From a checkpoint of a small mixture-of-experts model trained on Wikipedia: 7130 steps.
Below are experts of layer 2 (counted from 0) of a mixture-of-experts language model. Rows are named router (the router's row for the expert), up (a neuron's input weights, with its number), down (a neuron's output weights, with its number) and show model dimensions 0-63. Each number is 200 + 40 x the weight over its row's rms, rounded and kept within 0 to 999.
Before each expert's rows: "gets" lists some tokens that make up at least twice as much of what it gets as of all text; "raises" lists some tokens whose logits its average output raises strongly, later layers aside. This comes from a sample of Wikipedia text that the model never trained on. Tokens count by the router's weight.

# expert 3
gets: ".", "al", "s", "y", "e", "i"
raises: "-", ".", ", ", ". ", "/", "; "
router,228,128,258,216,245,164,207,209,191,190,215,132,182,208,208,268,137,228,188,104,249,195,273,187,241,214,187,232,275,244,235,160,228,212,249,195,225,173,194,194,222,182,281,232,185,188,212,160,145,221,214,174,129,164,215,138,177,240,224,240,213,194,224,180
up0,256,254,181,187,167,215,212,297,164,221,174,255,249,198,213,209,223,285,248,264,171,178,156,227,209,200,199,205,219,163,205,176,226,229,216,189,168,253,140,245,261,225,165,207,244,253,164,253,224,155,205,143,158,199,254,189,274,210,159,205,154,181,193,229
down0,231,186,184,249,233,268,208,182,178,211,193,210,197,203,235,248,220,186,187,186,148,293,176,198,210,235,198,269,230,224,245,199,188,149,171,265,145,98,219,199,128,150,183,254,169,185,215,144,166,235,243,171,223,242,179,107,158,187,251,188,243,194,242,165
up1,168,248,127,226,229,217,194,174,205,162,262,170,195,152,200,178,222,166,263,136,209,206,215,175,214,185,248,145,190,262,211,228,129,197,146,204,234,213,229,208,215,147,291,214,249,243,212,110,179,141,276,180,177,175,235,260,202,125,223,171,196,144,201,307
down1,264,219,252,203,190,193,194,214,235,231,219,111,180,184,230,203,208,169,215,255,218,183,262,213,220,210,94,204,331,201,150,245,211,182,170,221,148,172,168,202,191,157,236,250,275,207,269,162,178,214,214,199,235,208,145,276,289,195,163,161,252,230,192,171
up2,255,224,173,222,158,216,162,259,252,191,174,180,183,139,207,161,227,158,160,229,194,161,217,190,213,157,207,171,161,292,181,216,167,180,236,246,158,262,220,245,137,226,152,207,214,159,141,195,262,199,290,225,158,334,235,243,113,166,182,168,215,221,138,224
down2,174,150,157,185,191,221,165,235,178,219,243,215,211,310,163,187,196,199,193,204,222,200,236,231,110,252,180,108,130,214,248,255,192,131,163,159,279,162,167,235,200,227,224,172,174,237,154,266,224,243,153,196,187,208,205,191,255,234,174,230,202,229,198,176
up3,115,196,167,263,207,284,227,167,208,200,173,261,245,160,227,119,230,101,268,223,150,198,170,194,264,128,187,200,150,214,250,157,211,140,253,193,175,203,194,241,162,201,246,155,169,175,187,230,228,228,191,207,220,169,260,199,201,240,180,222,200,220,281,179
down3,219,229,216,207,202,198,204,208,194,224,272,132,187,130,151,221,252,240,166,232,226,242,191,165,243,194,217,196,168,209,160,312,200,136,175,161,175,288,124,223,195,165,210,178,166,189,299,214,253,134,195,189,186,271,234,231,230,191,110,141,221,201,185,214
up4,225,197,205,212,210,152,185,210,183,232,190,161,180,244,204,198,243,160,210,220,173,164,204,265,249,186,190,145,188,257,191,163,234,180,248,223,193,183,241,174,223,164,161,166,232,155,211,273,202,199,200,234,230,136,223,218,73,166,194,187,245,198,220,251
down4,277,217,154,210,179,270,215,158,277,152,177,268,139,242,217,148,187,182,222,180,192,242,299,201,279,264,271,136,263,207,202,168,141,162,125,161,234,273,163,210,164,135,199,134,161,229,231,177,162,223,150,213,173,238,177,268,190,241,148,220,188,212,114,228

# expert 6
gets: ": ", "- ", "| ", "; ", "= ", "\n\n"
raises: "both ", "\".", "such "
router,244,191,170,136,205,189,219,141,181,217,111,192,222,168,260,224,215,206,204,215,217,213,137,231,206,192,173,216,157,182,215,223,168,235,148,191,228,226,155,206,171,215,194,159,128,180,149,195,246,150,177,195,245,227,221,212,174,221,191,191,225,147,203,216
up0,199,207,228,212,266,197,162,172,211,227,172,198,169,198,159,215,217,269,229,288,156,212,241,165,260,266,197,251,218,202,167,156,183,199,162,120,194,209,306,187,209,206,199,146,191,209,269,264,208,197,206,135,271,179,285,212,190,178,261,183,279,184,224,183
down0,226,182,209,183,186,251,231,205,239,195,241,272,233,125,203,167,202,207,241,199,180,208,205,279,152,185,177,215,229,226,151,221,184,179,196,239,151,163,168,193,129,192,207,189,263,211,145,142,294,178,206,253,176,180,190,162,235,257,212,171,249,248,145,207
up1,197,256,134,183,155,171,180,149,125,188,276,251,228,191,198,223,251,205,211,172,204,211,213,172,221,202,198,163,197,159,199,140,111,198,204,129,276,155,175,165,238,242,226,168,186,239,192,164,140,139,179,133,206,199,212,204,238,162,216,253,172,214,164,152
down1,197,143,238,169,248,218,301,184,155,144,178,207,193,200,178,231,230,148,218,157,224,212,182,223,150,161,130,127,140,118,247,228,193,144,228,221,221,209,232,259,233,231,242,217,120,265,145,268,219,195,268,197,193,170,274,161,196,141,195,270,184,178,164,233
up2,211,215,202,190,209,169,170,254,139,244,262,231,188,193,251,233,234,174,185,97,196,187,249,212,124,139,217,149,154,129,248,149,226,164,175,353,129,233,254,245,218,178,217,208,151,151,152,205,189,151,244,216,208,184,228,202,170,204,208,234,219,234,152,278
down2,213,158,195,234,176,215,174,196,183,192,170,182,173,246,258,137,122,162,251,178,208,217,209,170,259,214,222,266,165,210,151,236,135,208,129,144,239,230,155,244,204,211,244,167,159,188,235,161,215,171,263,194,187,187,152,165,182,181,248,283,209,173,246,202
up3,135,255,212,213,231,326,225,174,182,197,201,219,245,226,178,180,226,204,183,205,165,249,199,286,251,233,179,246,276,238,230,231,202,274,271,236,168,171,250,232,224,161,183,168,181,291,195,229,182,225,233,134,240,247,202,163,229,179,267,234,263,215,194,185
down3,189,205,157,134,179,138,184,180,267,172,204,115,111,186,271,195,180,149,159,258,256,189,175,226,147,180,194,211,213,159,155,176,157,118,147,183,240,217,198,252,197,239,158,172,129,169,119,256,279,211,243,179,179,194,219,185,241,178,196,92,179,155,247,167
up4,201,256,154,257,179,243,295,160,176,189,149,146,149,200,124,203,183,286,185,220,109,203,208,201,189,151,214,215,279,256,241,192,224,282,195,244,204,156,247,153,206,136,192,169,199,230,169,180,186,156,208,203,277,203,203,230,193,237,257,245,223,241,174,177
down4,287,245,238,245,217,243,161,249,213,172,190,191,169,218,184,210,246,127,180,174,275,207,186,155,197,197,198,211,209,221,144,218,178,185,152,237,155,282,204,185,162,214,233,187,222,276,264,193,214,304,224,138,164,198,232,145,218,92,179,252,168,208,231,209

# expert 26
gets: ". ", "\n", "\n\n", ") ", "\" ", "."
raises: "Some ", "Another ", "Many ", "Its ", "When "
router,262,169,194,172,198,157,122,227,220,229,116,282,212,190,171,176,218,166,281,294,179,146,174,304,236,247,215,215,99,269,185,147,205,116,144,148,143,210,195,238,131,228,193,144,194,152,223,212,227,179,165,227,254,177,165,227,187,228,145,241,270,166,156,157
up0,259,163,232,199,149,213,221,150,119,110,284,187,240,224,235,209,179,282,225,202,189,204,156,223,124,222,194,144,164,213,187,110,140,223,233,274,203,159,181,279,184,177,237,224,153,200,132,150,185,164,197,95,175,214,213,287,177,228,255,209,198,161,161,202
down0,157,240,261,141,204,125,198,221,170,163,190,194,178,231,150,254,178,178,217,189,168,146,259,218,183,220,187,158,193,264,210,187,186,211,232,136,192,240,145,125,155,141,179,235,129,207,198,168,126,221,232,188,164,233,187,207,138,169,210,163,281,101,249,257
up1,165,133,203,200,166,225,312,212,224,186,275,195,188,237,140,182,163,241,203,214,191,222,202,141,200,190,240,164,244,136,221,101,201,201,185,231,232,246,258,178,258,184,220,225,257,161,167,186,160,240,235,183,191,215,255,231,165,179,219,198,246,202,206,147
down1,184,193,222,182,239,163,219,163,208,221,246,187,270,180,151,244,254,212,211,213,256,209,175,236,242,184,196,192,235,190,196,193,193,161,112,182,166,250,337,160,150,238,194,180,214,219,137,124,193,103,109,306,178,250,185,243,261,191,160,196,232,177,219,168
up2,158,168,123,179,175,246,171,177,110,197,184,166,168,207,233,118,370,186,181,226,160,128,199,231,198,172,238,154,115,165,148,124,203,147,193,240,229,196,212,147,231,219,186,137,180,206,191,238,211,127,121,213,289,184,263,204,183,218,212,225,162,210,277,141
down2,264,230,178,212,217,187,232,271,303,249,213,165,214,173,166,236,136,293,253,127,275,248,182,184,203,180,172,212,271,197,294,263,132,232,224,195,152,170,266,231,142,243,227,305,166,211,141,186,220,190,196,194,147,132,212,159,208,192,152,211,240,220,232,218
up3,244,246,208,222,232,220,251,299,139,226,213,221,214,176,171,150,219,184,216,179,160,155,239,220,234,196,215,185,203,153,289,259,229,205,213,228,261,263,172,200,166,133,272,205,229,144,187,224,216,257,210,245,280,182,161,147,189,237,192,192,140,155,152,295
down3,220,227,191,167,147,217,190,184,200,211,210,116,155,256,170,188,188,205,184,229,168,189,153,230,219,229,246,236,205,145,210,221,204,71,218,153,140,184,187,171,162,177,220,214,275,211,197,168,84,189,199,202,251,187,221,161,233,213,163,208,257,208,223,207
up4,165,172,170,224,173,275,214,136,198,193,132,116,263,213,172,142,190,293,247,163,224,166,220,222,238,195,218,190,173,237,274,163,165,232,183,262,234,183,185,237,183,198,203,169,189,209,177,220,189,244,217,200,233,216,221,169,151,134,154,282,222,225,240,171
down4,203,178,148,170,272,144,178,274,158,205,179,242,157,176,182,203,175,212,238,242,198,140,184,194,273,237,195,273,234,154,232,202,264,191,197,150,174,189,148,156,198,214,100,137,212,237,262,200,179,258,195,164,229,258,210,152,191,241,159,182,243,145,187,198

# expert 15
gets: "| ", "was ", " ", "(", "; ", "were "
raises: " ", "\n\n", "\n", "— ", "\"", "—"
router,175,222,220,164,259,218,211,255,178,197,206,213,235,170,220,192,276,146,132,183,108,201,141,215,200,202,183,110,232,133,210,183,166,207,248,166,229,216,207,185,230,235,141,128,204,171,130,255,217,136,151,191,160,167,259,201,232,228,201,184,269,230,166,195
up0,215,173,193,210,212,134,220,260,181,277,199,238,231,197,230,226,189,196,242,220,155,235,197,189,171,78,204,190,155,196,184,124,205,244,194,209,204,145,224,236,212,158,204,149,173,148,136,235,180,151,202,192,223,255,147,236,229,148,242,251,207,173,167,122
down0,236,186,84,236,173,147,229,151,231,275,138,192,195,183,223,157,202,177,179,200,250,175,239,163,198,175,197,225,85,147,153,282,242,225,212,219,157,240,217,216,252,186,167,229,193,149,150,162,187,225,189,276,203,196,127,190,216,294,191,205,219,166,205,161
up1,207,233,204,189,212,195,156,163,141,239,127,262,189,209,235,257,191,198,217,152,177,145,235,255,262,183,265,210,191,213,265,145,214,232,148,255,182,176,251,261,244,132,249,233,135,137,233,270,172,182,226,175,255,164,228,136,185,135,223,232,183,190,234,229
down1,180,250,200,250,218,267,177,206,121,240,146,255,181,175,246,223,179,222,209,176,165,230,213,149,158,231,310,267,240,198,264,115,214,214,174,226,166,233,175,256,204,235,206,255,161,165,164,174,132,155,150,138,178,173,217,186,225,177,162,232,265,195,185,120
up2,155,148,170,234,66,214,223,193,201,168,236,245,191,249,144,155,219,147,136,216,205,198,152,222,191,156,216,173,179,180,167,174,215,190,224,241,171,192,170,174,182,176,264,216,212,173,162,201,133,176,245,195,205,129,264,210,182,160,190,270,139,161,200,255
down2,229,162,200,218,212,212,183,243,185,207,215,222,203,198,208,258,172,157,294,165,165,175,168,192,132,134,205,233,219,189,233,214,238,193,190,272,227,239,162,131,163,180,139,146,203,159,237,176,203,243,223,171,170,178,204,257,227,199,210,115,209,166,243,217
up3,170,191,159,207,207,221,134,227,226,204,174,264,95,212,216,160,204,247,207,210,168,182,235,242,253,175,245,181,160,179,212,198,102,185,154,223,246,171,140,186,174,223,198,203,228,184,231,203,153,254,217,172,219,167,235,153,104,116,166,209,156,231,232,239
down3,140,236,225,227,236,200,188,226,245,213,218,267,263,181,164,200,239,222,147,228,202,285,299,190,262,173,190,182,217,183,159,194,160,233,187,213,183,183,217,145,187,256,123,204,238,165,209,206,131,197,217,185,198,184,247,181,196,139,236,249,236,165,167,286
up4,164,220,234,229,213,197,265,161,139,227,225,183,156,194,119,111,237,189,141,158,221,229,245,177,125,192,267,184,215,266,191,283,116,157,284,208,182,252,216,178,278,235,240,197,179,157,188,197,212,205,191,171,105,146,205,189,153,189,193,223,173,227,210,191
down4,224,219,234,160,196,177,181,191,269,210,248,169,182,137,240,253,195,211,224,180,210,178,161,141,270,245,180,212,241,183,215,179,237,148,181,162,203,175,245,185,161,166,157,243,192,240,202,242,296,253,156,225,235,254,209,313,242,208,225,216,226,213,198,230